config = dict(
    n_experts=96,
    d_expert=320,
    num_key_value_heads=4,
    norm='layernorm',
    weight_decay=0.086,
    decay_fraction=0.272,
    train_tokens=758300000,
)
Below are experts of layer 5 (counted from 0) of a mixture-of-experts language model. Rows are named router (the router's row for the expert) and show model dimensions 128-255. Each number is 128 + 24 x the weight over its row's rms, rounded and kept within 0 to 255.
After each expert's rows: "gets" lists some tokens that make up at least twice as much of what it gets as of all text. This comes from a sample of Wikipedia text that the model never trained on. Tokens count by the router's weight.

# expert 41
router [106 108 147 159 137 120 132 161 135 125 120 173  93  90  73  88  73 134 132 134 139  98 130  99 143 131 162 142 140 144  89 119 115 133  94 117 159  93 151 140 148 174 139 123 145 153 147 166  95 119 121 100 159 105 119 187 163 116  93  94 135 108 109 145 106 101 124 123 109 137 131 116 135 119 105 110 151 164 142 138 163 135 129 112 144 134 125 110 139 102 127 124 148 113  86 119 119 146 126 119 192 154 113  85 116 120 130 127 131 107 141 159 125 143 134 116 112 160 102 143 109 141 169 138  85 117 171 105]
gets: " to", " that", " which", " who", " after", " not"

# expert 58
router [105 137 119 138 136 108 149 154 143 160 125 186 130 106  93 112 102 117 129 157 153 109 136 124 111 135 134 147 134 148  99 100 116  54 156  98 152 153 123 138 121 134 141 199 114 104 121 155 102 177 124 129 137 128 125 109 154 130 118 145 155 150  90 122 109 120 161 151 109 111 105 105 114 134  96  94 159 109 160 113 121 129 135 131 153 138 142 141  98 125 138 109 129 119 124 134 128 136 119 135 136 152  95 148 121 145 143 118 124 126 104 166 141 118 171 108 122 130 114 108 164 116 187 142 173 165 138 132]
gets: " for", " of", " with", " to", " by", " on"

# expert 46
router [108 157 144 132 176 127 130 149 141 133 126 185 125 146  91 134  89 143 101 147 137 126 141 143 118  95 104 146 108 126 138 119 121  79 103 112 150 129 116 169 104 133 141 159 116  96 123 122 117 139 125 124 164 150 126 143 112 138 176 168 150 129 144 131  96 133 149 119 112 175 137 157 130 169  99 123  94 106 119 117 131  96  98 146 139 131 134 123  90 122 177 102 121 107 126 143 127 124 121 106 123 102 134 145 132 102 100 116  97 140 127 156 149 148 119 110 127 124 129 134 157 123 182 144 164 128 100 151]
gets: " of", " by", " from", " in", " for", " at"

# expert 4
router [ 78 102 123  77 171  84 147 113 109 123 128 118 151 135 102 180 116 108 147  78 119 142 108 109 172 140 174 153 113  77 131 141 143 105 159  72 133 155 106 153 155 134 172 132 137 138 111 130  85 119 129 119 144 111 131  81 163 181 132 133 115 143 102 139  74  83 120 175 160 139 139 103 116 111 134 139 190 102 104 147 125  85 144 108 146  93 107 149 175 145 131 138 127 121 159 102 173 151 135 119 102 100 104 130 117 126 122 142 142  93 124  87 138 127 127 185 170 123 107 146 151 132 139 161 156  88 114 155]
gets: "al", "tic", "ive", "ic", "ation", "ary"

# expert 24
router [159 158 151  95 117 101  70 109 122 128 157 176 130 131 132 131 155 109 101 111 144 163 128 121 112 147 117 124 115  96 145 119 159  96  87 165  93 126 147 135  85 114  92 150 112 129 141 141  99 131 115 107 132 101 108 168 102 115 142 153 182 157 160 125 129 149 146 173  90 128 128 116 129 106 131 159  80 124 104 132 149 108  85 127 132 138 133  92 177 127 140 135 149 149 133 119 163 147 120 164 115 113 116 147 112 148  90 127 134 145  93 169 124 176 147 132 141 121 116 134 156 149 116 128 105 108 129 144]
gets: "y", "k", "ang", "i", "ku", "in"

# expert 84
router [119 120 147 151 113 138 118  93 120 181 109 179 120 134 121 114  81 120 159 162 102 118 114 122 124 163 127 105 107 129 119 133 112  85 154  74  86  48 151 129  93 122 120  98 141 152 146 117 137 157 118 121  95 116 103 120 132  99 106 128 163 111 164 153 135 143 108 148 151 115 158 124 100 139 102 172 133 165 129 134  99 165 148 112  70 157 148 141 118 136 113 122 125 120 138 150 157 105 136 162 127 128 129 165 129 133 146  57 142 103 149 137 159 166 138 152 146 168 122 143 149 143 111 157 158 147 146 114]
gets: ".", ").", "\".", ".\"", " ==", "?"

# expert 65
router [123 129  86 131 135 167 104 160 157 163 159 102 129 164 145 159 109 158 118 140 117 116 140 129  95 114  99 119 165 132 155 133  95  98 157 116 113 151 144 129  98 170 112 174  97 127 171  81  96 165 118 117  81 162 185 196 115 126 107  87 132 106 133 150 125 102 125 158 134 169 130  92 130  99 133 119 158 120 143 114 171 107 118  86  67 148 151 122 107 121 140 126 134 131 155 121 118 126 132 146 160 120 132  94 114 153  80  76 135 117  90 106 100 146  96 147 106 147 146 166  87 117 120  94 141 111  99 110]
gets: "1", "2", "0", "3", "5", "4"

# expert 60
router [158 156 146 147 112 167  93 107 149 109 113 131 117 105 112 175 151 101 140  83 149  86 127 134 126 117  88 118 126 137 144  98 151  58 176 137  93 157 130 107 140 135 162 120 127 126 143 139  88 130 120 118 142 101 134 118  96 131 133 111 117 124 172 136 119 130 144 117 138 170 152 171 109 101 127 135  93 126 137 151 146 175  94 100  90 138 151 152 146 167 128 126  99 143 111 139 180 168 119 140 132 108 113 137 104 158 122 138 147 141 117 116 145 130 146  93 103 119 140 131 100 141 103 128 157 104 128 145]
gets: "a", "na", "ra", "ma", "ta", "la"

# expert 61
router [140 139  83 144 110 156 117 122 110 130 124 105 125 146  92 118 142  96 169 119 123 157 132 126 115 106 125 162 142 135 125 156  98 156 161  92 140 144 174 141 102 112 151 106 149 193 108 142 160 116 119 141 129 152 105  88 118 156 148 158 128 144 143  83 150  81 133  76 128 149 112 131 148 147 128 164 156  94 110  88 131 106 109 117 143 143 107 114 164 104 154 102 122 126 105 169 105  98 126 132 123  77 120 106 129 138 125 136 163 166 139  93 165 165 155 121 108 151 148 106 146 160 160 152  84 121 172 144]
gets: " \"", " de", " con", " un", " De", " di"

# expert 63
router [154 106 149 133 118  97 128 109  89 122 111 118 134 121 144  96 137 147 147 121 117  95 123 151 149 121 113 124 104 100  90  91 154  87 133 160 133 128 145 161 162 122 116 118 118 170 176 114 122 156 125 126  97 103 141 105 133 160 118  87 119  92 155 138  98 147 142 131 111 114 130 153  66 159 139  95 157 105 150 107 148 109 120 141 147 146  99 152 102 115 147 138 158 156 178 113 141  85 144 153 122 146 125 145 111 106 133  88  85 125 162 153 132 113 126 153 110  98  78 162 156 159 118 128 158  90 147 104]
gets: " |", ";", "---|---|---|---|", " —", "‍–‍"

# expert 39
router [119 145 135 125 115 160 108 117 129 102 106 159 142  92 154 154 128 106 169 142 107 169 128 105 144 102 137 122 105 141 114 141 127 136  95 154 162  99 163 168 111 191 115 126 111 124 111 146  97 153 134 145 153 124 143  98 150 110  91 147 169 150 124 144  97 141  80 127 151 165 151  95 114 158 157 119 106 160 152 135  95 102 137 125 110 108 115 113 129 104  87 163 167 139 117 123 135 109 128 115 153 153 102 122 137 119 144 122 140 109 136 147 108 127 160  95 117 138 105 152 112 102 104 137  92 119 114 137]
gets: " and", ",", " or", " &", " to", "/"

# expert 55
router [161 122 117 137 118 100 138 138 110 133 174 125  73 168 140 120 124 100 129 107 127 119 129 123 137 116 107 112 107  58 121 144 163 107 166 109 138 145 152 149 169 103 110 163 137 108 117 100 148 168 136 129 135 135 198 152 114 142 120 109 148  74 133  83 141 142 166 166  76 112 134 102 145 144 151  87 166  91 141 129 126 111 125 130 121 186 135 113 136 161 132 104 170 119 129 104 122 127 134 109 173 139 119 145 140 151 135 127 120 137  99 107  93 144 117 159 130 106 148 110 154 134 161 135 157 127 112 104]
gets: " ", "+", " −", " +"

# expert 83
router [169 138  84  86 151 114  77 143 161 147 183 103 148 167 116 117 139 118 115 113  92  99 112 138 129 131 104 107 173 129 171 133 129  81 125 155  81 136 118 112  84 143  96 106  99 115 166  89 129 128 111 115  82 151 165 136 116 115 153 131 101 103 180 143 158  93 117  95 166  96 133  88 139 124 137 149 145 107 120 127 119 125 161 111  76 127 117 101 100 136 139 152 105 177 136 105 138 114 133 121 132 106 104 122 137 129 112  55 101 122 118  76 145 118 117 123 145 108 142 173 108 123 107  89 148 129 109 115]
gets: "2", "3", "1", "4", "5", "6"

# expert 16
router [ 92 145  98 147 109 147 106 174  93 170 115 112 138 116 150  92 136 150 142 126 114 120 141 105 121  98 123 119 171 103 111 105 133  89 117  89 118 151 178 126 143 112 129 182  83 182 150  78  89 115 123 126 141 153 152 134 136 139  89 118  97 108 103 112  87 129 125 108 119 132 122 116  78 156 111 124 131 151 132 148 152  69 135 143 136 126 132 137 155 110  91 121 151 121 185 119 151 117 126 123 171  87 103 112 127 146  99 145 159 169 167 145 159 116 118 120 131 151 141 117 114  87 174 101 127 106 132 110]
gets: " a", " an", " the", " one", " two", " any"

# expert 64
router [141 124 111 114 114 134  71 102 136 122 122 135 141 114 145 116  94 112 137 147  98 109 109 114 160 103  94 124 106 116 151 111 122 143 112 149 154 130 154 160  89 168 121 122  84 130 134 158  82 142 106 150 139 154 136  95 112 112 103 154 136 122 179 143 144 147 110 128 139 129 138 140 133 153 122  94 134 101 117 122 106 127 158  96  72 101  96 113 103 104 141 153 173 190 118 126 193  95 137 114 119  98  95 123 158 102 154 108  95 119 161 169 132 115 135 139 121 106 129 124 105 108 112 155 159 129 159 131]
gets: ",", " and", ";", " &", " –", " ("

# expert 91
router [166  69 155 137 112 150 113 100 103 125 104 106 134  85 160 122 158  90 140 153 126 122  89 119 165  91 136 134 117 134 157  78 137  94 102  99 134 103 164 137 140 116 141 115 145 148 142 149 161 171 119 127  78 100 173 194 131 118  82 105 125 100 134 150 104 116 137 132 132 108 139 163  68 155 162 133 109 113 114 110 112 112 142  93 157 136 103  89 142 131  97 130 156 139 181  74 132 124 121 141 111 162 139 140 127 113 113 118 153 112 169 154 161 175 113 127  90 109  99 138 150 129 118 116 153 110  97 123]
gets: " |", ";", "---|---|---|---|", "|---|---|---|", "|---|---|", "|---|"

# expert 18
router [134  87 140 133 130 120 160 145 146 133 152 102 114 188 133 137 128 127 154 164 104  99 153 118 110 141 167 142 132  72 150 137 163 153 152 129 138 104 103 139 139 124 123 124 124 101 115 119 145 109 141 133 119 102 111 110 132 129  65 102 106 125 145 145 129 153 141 153 134 118 103 142 114  89 152 135 120  85 104 156  86 169 161 120 120  98 118 152 160 155 175 172  89 161 145  98 167 118 129 116 118 120  66 127 128  91 112 131 141 114  80  86 159  99  82 129 168  99 119 113 134 115 130 155 142 162 136 144]
gets: "s", " station", " system", " Company", " Group", "ation"

# expert 95
router [197 155 123 146  89 105 147  77 106 125 161 129  94 155 136 125 133 103 174 130 106 134 116  87  85 172 120 122 176 121 113 148  99 151 131 109 134 136 148 105 145 119 149  92 163 173  94 141 107 133 138 127  90 155 102  90 117 119 110 139 114 153 111  84 141 131 122  99  86 123 105 126 139 118 176  99 132  91 134 105 113 140 150 136  83 114  87  96 132 120 141 115 138 128 122 161 102 149 119 174 129 166 112  90 130  92 141 122 145 121  75  96 149 165  87 136 174 103 138 107 173 131 137  96 154 147 119 122]
gets: "'", " dis", "’", " \"", " Dis", "("

# expert 26
router [153  98 101 147 149  92 146 131 162 114 108 118 142 124 103 155 139 125 113 143 128 173 128 147 148 157 179 131  97 117 129 114  76 158  92 100 140 122 108 126 131 121 116 125 143 174  97  69 142 116 118 100 124 143 119 127 126 112  95  89 126 140 125 130 151 118  83 131 137 108 108 146  73 150  83  81  92 132 146 128 138 114 130 140 105 186 109 113 147  92 115 129  97 119 121 151 167  87 123 121 169 152 145 160 116 147 122 133 115 181 124 121 142 159 117 112 146 153  96 115 137 134 167 141 113 165 129 127]
gets: "\n", "==", "===", "===="

# expert 48
router [141 136  72 109 147 118 146 155 125  96 132 114 135 180 116 158 138 170  81 149 107  90 122 132 109 144 150 114 106 124 145 138 121  99 126 126 124 123 127 135 106 155 114 198 118 161 178 102 129 152 127 125  99 102 181  94 128 163 134 164 108  90 166 151 110 143  89 152 151 120 156 140 152 107 146 127 128 166 133 172 101  98 140 128 120 177 104 137 118 100 148 156 113 124 160 125 108 104 123 112 120 137 130 115 132 156 152  58 110 108 100 100 131 117 146 157 108 109 124 110 132  85 128 106 163 105 162 119]
gets: "9", "8", "7", "0", "5", "4"

# expert 81
router [ 88 103 148 130 157 133 135 162  89 150 109 141  95 155  94 164 123 109 120 114 146 153 100 121 145 163 125 124 148 128 108 153 135 136 111 155 131 115 100 125 161 135 123 172 132 145 151 116 163 128 146 141 101 121 139 130 161 104 161 114 147 157 108 117 131 123 153  85 150  96 123 142 158 119 129 174 149 146 148  80 163 132 114 154 144 150  88 132 117 148 156 144 116 119 121 138 116 113 131 142 137 144 135 156 148 103 123 157  98 111 116 113  98 155 149 138 123 141 120 142 101 128 114  78 102 142 129 130]
gets: "s", "e", "t", "al", "st", "d"

# expert 53
router [ 94  97 152 137 123 121 115 135 108 153 112 117 118 138  85 158  91 124 145  95 141  98  79 115 114 165 135 151 160 125 147 154 103 122 133 152  88 124 152 128 167 117 132 138 133 106 106 125 134 126 157 142 150 106 113 127 182 168 128 130 117 139 130 147 122 144 167 163  82 126 138 137 147  75 143 154 166 173 127 112 134 126  68 126 139 108 119 170  95 164 157 117  87 116 111 121 143 130 127 169  93 160 140 174 130 102 133 141 137 107 118 106 129 105 149 107 124 154  89 136 104 115 128 151 117 123 144 147]
gets: "s", "es", "ers", "ies", "ations", "ions"

# expert 13
router [149 132  86  92 150 123 144 112 100 135 113 159 114 152 163 152 149 142 159 102 135 102  66 113 123 139 122 100 144 134 159 107 101  90 103 135 157 134 116 117 133 149 117 185 136 118 181  97 146 154 139 127  74 119 182  95 134 161 131 132 113 103 105 121 144 127 102 110 148 135 120 138 153 117 144 127 102 134 148 109  84 125 145  98  74 173  75 136 119 106 123 163 102 109 147 101 104 112 136  99 139 151 148 113 125 119 114  67  94 101  99  92 160 111 171 114 129 113 112 105 119 105 170 103 141 141 181 108]
gets: "9", "8", "0", "7", "6", "1"

# expert 27
router [140 134  76  94 121 136 148 115 104 124 191 130 126 137 147 150  96 136  83 142 116  91 120 132 159 140 117 110 112 100 147 139 130 105 147 146 135 131 124 151 119 158 128 190 124 160 107 105  66 141 149 111  98  99 156 136 142 102 146 131  97 126 139 120 160 159 151 175 117 124 141 109 132 153 131 115 156 101 147 146 141  88 121 141 120 147 100 141  80 127 154 147 119 134 183 146 123 158 143 146 113  91 141  99 142 143 141  99 160 110 122 109 124  97 125 136 128 151 141 152 131  97 156 106 159 142 110 115]
gets: "0", "3", "4", "1", "5", "2"

# expert 79
router [159 131  91 144 107 102  81 163  93 141 134 129 139 120 128 115 135 185 146 126  93  95 111 112 116 100 144 107 132 144 168 129 102 165 132 104 135 153 134  91 140 130 109 125 113 125 128 114 141 119 108 131 116 155 170 111 145 118 111 152 145 113 150  82 159 131  97 134 100 178 124 104 155 151 155 111 144  98 153 107 123 112  87 100  98 141 136 141  97 136 126 108 126 134 146 146 148 155 121 133 112 160 142 113 125 132 136  69 160 158 138 129 136 160 108 117 148 120 125 115 158 133 130 168  94 104  95  90]
gets: " (", "–", "(", " [", "/", "^{("

# expert 76
router [155 148  92 100 179 173 118 127 121 120 172 107 120 141 118 113 141 146 135 133 105 126  92 141 125 103 146 110 184 145 142 155  88  89  80 156 144 120 114 114  96 159 140 133 138 152 113  99 110 142 131 113  97 152 148 165 117  96 155 145 122 127 142 146 150 119 114 140 119 139 142  81 141 146 127 108 120  97 138 117 141 119 147 150 118 155 132  98  89  99 154 114 112 185 138  97 131 126 141 166 144 136 142 108 141 152 160  71  88 138  91 114  90 119 137 105 108 122 157 156  94 136 129 129 143 108 116 140]
gets: "2", "1", "3", "4"

# expert 23
router [112 124 152 105 148 131 151 149 145 107 148 175 105  92 122 151  86 125 124  85 138 161 100 115 118  97 126 140 116 120  92 154 127 139 166  93 111 101 119 108 143 110 172 105 112 133 133 165 142 133 153 124 163 146 136 170 156 138 119 142 125 134 114  90 126 108 163 157 157 112 146 133 133 140 131 132 154 173  91 151 128 132 120 111 150 148  92 111 103 157  96 164 117 113 108 115 114 168 149 125 128 132 129 174 148 118 166 134  98  93 146  95 142 118 139 161 159 145 123 148 119 105 155 122 104  90  65 101]
gets: "g", "m", "it", "min", "c", "t"

# expert 78
router [170 137 134 136 107 104 158 104 113 132 194  95 103  95 136 120 152 156  73 134 108 158 130 128 117 131  90 140  93 144 100 148 136 161 137 125 158 120 122 126 122 106 153 111 116 154 137 158 110 107 123 147 129 120 175 148 131 101 140  65 162  99 124  71 145 142 105 142 140 108 105 146 112 145 111 103 134 137 102 111 138  99 124 147 140 118 166 127 165  94 144 103 160 148 141 122 107 130 110  94 147 138 138  98 147 129  87 161 148 146 146 137  97 107 104 114 138 146 149 127 118 134 119 137 146 160 115 163]
gets: " ", " Total", " Win", " Year", " Team", " Party"

# expert 89
router [105 129 144 125 118 145 112 134  80 129 137 139 159 125 126 176 141  90 140 130  83 127  99 108 130 134 107 106  84 130 147 126 129 138 156  97 156 152 150 103  74 133 102 130 137 124 116 128 160 146 108 132 161 128 112 119 169  99 107 138 119 138 134 154 165 168 107  98 110 144 134 112 171 149 155 100 138 103 146 130 135 116 110 134 103 141 147 115  92 151 129 134 122 169 131 173 151 145 120 129 135 129 114  79 142 119 184 103 133 161 137 118  90 141 157 133 123 120 126 115 167 152 102 142  78  85 123 148]
gets: "-", "–", "/", "—", "&", "+"

# expert 57
router [169 107  70 126 127 161 101 163 134 128 108  97 120 147 119 190 136 106 148 148 151 175  97 147 147 183 167 152 127 135 185  92  96 161 122 129 117  68 176 126 136 139 134 109 140  89 102 101 122 116 128 120  95 128 113 141 119 123  94  93 156 124  95 138 134 131  97 151 153 150 126 115  71 142 144 142 102 139 145 122 145 138 131 139 126 193  86 101 167 149 102 116 161 136 173 139 136 110 135 131 147 136 138 161 119 145 135 136 157 126 128  81 144 159 110 104 119 170  88 114 124 116 186 119  87 154  87 118]
gets: "\n", "==", " ==", "===", " ===", "===="

# expert 11
router [ 81  68 145 129 123 121 135 135  75 109 115 141 150 106 101 127 140 120 151 153 116 114 100 106 149 120 132 113 116 143 109 113  81  83  95 131 102 109 135 116  74 121 169 111 132 176 175 160 153 116 125 124  97 102 125 151 113 103 127 141  95 161 140 149 127 165 133 137 137 117 126 130 111 145 158 109  80 137 135 153 148 104 150 123 125 118 138 142 113 114 165 101 140 147 128 134 125 128 139 121 137 138 148 154 115  93 128 104  80 170 162 135 136 157 133 100  79 178 148 117 110 102 149 138 133 157 135 140]
gets: "-", "|", ":", "=", "==", " •"

# expert 49
router [ 83 131 129 126 108  87 152 119 101 113 114  97 132 119 114 126 149  90 121 163 111 104  93 157 101 100 114 116  91 133 106 102 121  87 173 116 116 142 162 130 106 104 160 118 114 125 162 135 139 120 128 119  72  95 120 174 111 114  89 114 108 142 122 148  94 126 153 100 113 145 106 133 121 152 159 104  92 139 162 101 160  97  99 138  94 127 141 144 107 107 180 115 132 158 141 152 119 174 140 144 175 140 149 149  93  81 130 121  87 174 141 160  87 125 121 121 137 149 135 127  95 145 147 127 121 142 100 148]
gets: "|", "-", "=", "===="

# expert 59
router [ 75 103 144 111 147  69 129 123 151 154 105 158 156 153 154 189 110  96 103 118 164 161 119 141 136 158 149 139 127 115  96 169 145 124  87 138 123 137 110 123 181 137 151 146 152 153 138 123 127 138 145 137 134 152 128 106 139 126 158 128 157 129  77 101 110  98 115 115 147 127 140  93 134 150 109 170 136 162 115  97 157 111 115 154 177 120 117 156 150 163 147 183 148 132  98 145 126 141 133 170 110 160 146 120 109 173 107 145 108 110 106 139  79 144 131 176 128 114 133 165 108 133 104 135 121 112 121 108]
gets: "il", "al", "on", "in", "at", "ar"

# expert 42
router [155 157 150 136 111 162  95 156 115 132 118 116  94 123  95 141 122 134 147 156 131 120 120 112 140  97 108 110 170 138 141 124 127 122  80 144 138 104 146 136 132 121 117 159 143 150 161  66 134 127 146 103 148 133 127 113 127 141 148 166 140 118 134 130  60 122 101  96 107 118 101 117  63 164  73 112 111  97 162 146 159  98 102 134  95 120 140 162 162 108 118 106 151 124 193 131 144 144 133 138 157 104 151 159 135 105 102 154 128 184 150 153 101 143 119  99 111 152 140 120 129  93 132 142 145 105 118 139]
gets: " the", " The", "The", "===", "the", "===="

# expert 54
router [137 126  94 148 103 159 141 119  96 125 196 119  80 124 102 112 137 123  86 162 128 115 150  84 157 174 128 129  91 130 115 150 138 143 153 122 159 114 114 131 131 113 113 126 125 151 129  67 101 102 149 148 123 135 163 117 141 170 146 133 124 159 105 126 100 144 144  78 161 144 114 165  95  99 165 133 132 162 148 133 108  92 132 142 130 161 104 133 120  90 122 127 166 105 191 112 123  98 118 104  96 119 121 143 134 142 144 110 146 158 114  98 159 131 116 137 149 160 129 108 154 108 128 117 153 108 147 112]
gets: " c", " m", " C", " b", "°", "W"

# expert 71
router [104 115 144 128 143 153 178 113 173 108 107 173 136 110 140 148 117 134 102 114 153  91 157 121 136 112 121 111 170 123 124 121 145 114 161 117 113 150 103 124 131 147 147 138 145 157  80 160 144 137 152  93  77 106 132 113 132 158 112 119  96 115 120 130 145  95 159 102 121 118 151 173 137  83  97 126 170 122 171 153 119 151  99  81 124 132 138 157 126 157 142 133 110  90 105 117 104 172 136 137 105 128 123 153 119 175 168 145 118 153 100 122 119 129 129 115 144 101  99 165 102 146 135  97 147  70 127 151]
gets: "o", "ro", "lo", "to", "go", "co"

# expert 44
router [134  95 128  91 129  97 120 137 151 121 150  97 172 148 142 120 133 123 134 110 151  96 138  87 134  71 108 147 102  85 121 159 149  98 109 139 108 140 149 122 129 138 122 134 115 118 109 163 120 106 134 145 144 138 104 101 129 169 140 151 129 132 109 155 155 154 132 143 160 115 150 125 102  64 117 151 125 107  84 132 117 129 135  75 125 119 139 127 127 139 143 106 108  97 137 146 134 149 114  90 126  93  94 157 149  97 154 131 134  92 129  77 165  99 150 115  93 146 116 144 146 147 123 140 161 134 141 136]
gets: "us", "ia", "a", "i", "is", "idae"

# expert 50
router [ 93  97  81 142 139 109  96 125 176 142 113 193 126 106 128 127 113 103 131 159 106 123 119 101 137 105 163 169 142 134  79 102 133 168 156 144 104 111 172 137 169 156  96 147 147 133 150 154 123 112 149 100 123  78 130 153 127 135  88  89 143 125 103 116 104  87 109 109 138 118 151 146 118  65 121 165 120 121 119 136 153 158 108 113 111 122 124 163 127 116 115 117 137 129 101 140  97 100 130 112 143 153 114 112 119  76 162 144 143 116 143 158  76 119 117 123 102 131 129 119 134 141 145 126  98 100 143 106]
gets: " was", " he", " is", " had", " has", " have"

# expert 43
router [ 84 177 132 105 156 146 150  79 156 111 112 168 148  82 132 152 153 133  98 121 164 103 116 123 117 131 122 116 139 143 143 140 148  94 162 132  72 144 121 134 155 120  97 176 123 105 118 132 159 156 130 132 110 146 120 135 102 165 158 126 147 115 182 128 114 127 145 120 138 106 131 127 169 110 118 152 121  89 112 124 144 126 162 105 135 146 106 178 162 144 179 118  82 179 140 152 158 140 150 160 109 107 118 144  82 114  70 166 130 130 119  98  88 148 112 108 161 121 125  82 145 151 127 116 127 127 150 141]
gets: "e", "de", "le", "re", "te", "ne"

# expert 7
router [123  87 142 147 123 175 150 169 109 129 124 173 169 148 127 121  80 125 137 168 137 166 128  86 136 114 176 141 131  99 150 154 134 146 109 165 129  46 122  95 162 143 134 109 145 115 137 153  84 128 136 145 137 165 105  85 141 120 129 136 140 124 154 168  96 151 119 122 100 151  93  96 124  69 119 131  95  73 108 152 111 144 158 110 161 102 143 130 159 149 123 118 112 126 119 133 150 109 123 143 146 101 156 114 143 145 144 131 125 119  84  94 124  97 116 112 139  91 139 102 102 126 121 123 123 157 153  88]
gets: " film", " It", " album", " it", "\"", " name"

# expert 92
router [223 115 136 119 128 172 124 153  76 130 201  98 154 159 155  92 131 139 115 145 117 178 126  94 131 157 117 144 104 120 164 159 144 159 129 143 145 127 104 132 148  94 150 104 161 163 119 149 112 135 125 125  89 142 136 144 166 126 112 144 124 101  94  94 123 160 157 117 119 105  97 108 135  89 100 111 105 113 103 128 157  90 156 112 144  93  99 104 121 161  99 134 138 101 136 149 119 125 117 138 166 111 150 142 157  92 120 126 108 123 106 116 161 105 103  96 123  99 147 120  94 125 112 102 138 156 133 106]
gets: " p", " art", " medal", " Position", " guitar", " P"

# expert 14
router [163 107 155 146 111 138 131 107 129 137  95 133  95 105 141 104 135 102 172 143 124  77 104  92 129 132 126 135 111 113 122 114 159 130 134 146 149  96 150 148 166 132 105 124  90 111 135 169 157 112 123 146 112 120 116 119 119 122  69 126  96 121 135 146 127 121  97 183 122 122 114 169  96 151 156 111 182  93 141  97 112 111 114 117 119  92 104 134 110  74 128 178 127 157 158 105 134 113 122  92 140 165 109 124 147  90 130 118 128 126 115 114 124 128 116 145 148 120 103 145 146  95 152 147 118 146 145 113]
gets: ";", " and", ");", ")", " |", "\n"

# expert 21
router [ 80 111 150  69 170 110 146  95 152 118 177 136 165 132 112 155 128 129 112 118 160 176 110 110 161 151 131 131 123 105 139 102 110 123 125 145 117 122 125 141 144 139 104 126  74 120 108 151 122 132 140 101 172 139 122 105 103 177 132 134 130 128 114 138 132 119 123 132 163 148  84 150 124  94 149 134 139 133  99 160 121  76 126 102 147 106 142 100 137 108 162 156 115 105 133 130 144 158 118 128 107 113 149 156 127 130 114 127 149  96 168  99 132 142 176 105 125 130 120 120 185 123 125 124 144 118  94 133]
gets: "t", "an", "on", "d", "y", "er"

# expert 36
router [138  97  72 104 166  91 118 147 115 136 209 121 119 137 120 121  90 138 119 127 116 117 144 151 139  98  99 112 139  85 172 157  86  97 144  99 104 134 125 129 139 114 103 138  97 145 156 114  89 156 132 123  85 147 190 162 125 140 155  84 147 109 159 127 136 118 123 131 128 124 144 128 138 142 122  98 167 113 157 173 152  91 124 108 115 135 110 140  96 135 126 117 159 140 149  92 130 163 165 137 173 133 139 119 143 149  92  98 135 119 133 125 124 115 105 118 131 148 129 171 106 139 110  93 155 141  98 123]
gets: "1", "2", "3", "4", "5", "6"

# expert 75
router [147 155 101 130 167 124 113 137 126 122 140  95 144 132 158 104 141  88 159 126 108 143 148 125 129  85 114 145 175 121 153 114 153 124 171 108 116 144 130 154 112 133 101 142 108 145  91 113 139 105 109 145  99 116 119 104 102 153 149 117 107 113 122  93 156 156 165 137 150  96 116 161 162 130 124 126 127 129  81 134 122 129 151 101 101 131 112  91 168 123 105 114 133 112 100 124  92  75 128 121 113 121  91  93 163 121 142 127 124 114 152  87 107 154 100 111  97 111 137  99 173 110 132 126 104 129 162 114]
gets: " ", " re", " Re", "Re", " de", " co"

# expert 77
router [159 108 122 143 127 118 114 137 138 129 107 125 124 131 122 136 101 113 131 161 145 118  96 140 139 108 186 149  81 131 111 108  93 160 126 163 100 147 155 113 169 110  93 169  98 141 108 150 122 127 140 138 138 125 113 119 125 138  82 167 140 101 113 153  87 150  91 112 144 115 150 158 103 113 138 126  97 129 112 121 136 137 131 164 100 126 134 128 108 120 116 102 100 105 127 125 113 120 125 106 107 190 132 117 144 106 151 134 119  98 107 143 107 140  97 130 128 120 154 113 142 148 104 101 105 157 130 113]
gets: " was", " is", " =", " are", " were", " also"

# expert 19
router [173 140 151 124 124 109  93 123 121 150 123 129 130 134  90 154 119 136 126  95 115 121  86 158 116 140  98 130 142 145 160 159  89  77 110 152 100 104 133 137 140 111 136 142  99 102 115 120 158 171 124 143 145  83 114 123 122 134 148 144 130 124 171 146 150 162 146 165  66 114 151 162 143  95 117 158 135 176 132 112 137 117  84 122  97 115 128 127 138 167 167 118  84 137 108 140 176 147 127 149  90 139 151 141 111 113  92 145  96 123  97 123 118 154 141  98 147 120 122 151 151 122 103 157 112 161 151 156]
gets: "s", "es", "is", "ers", "as", "les"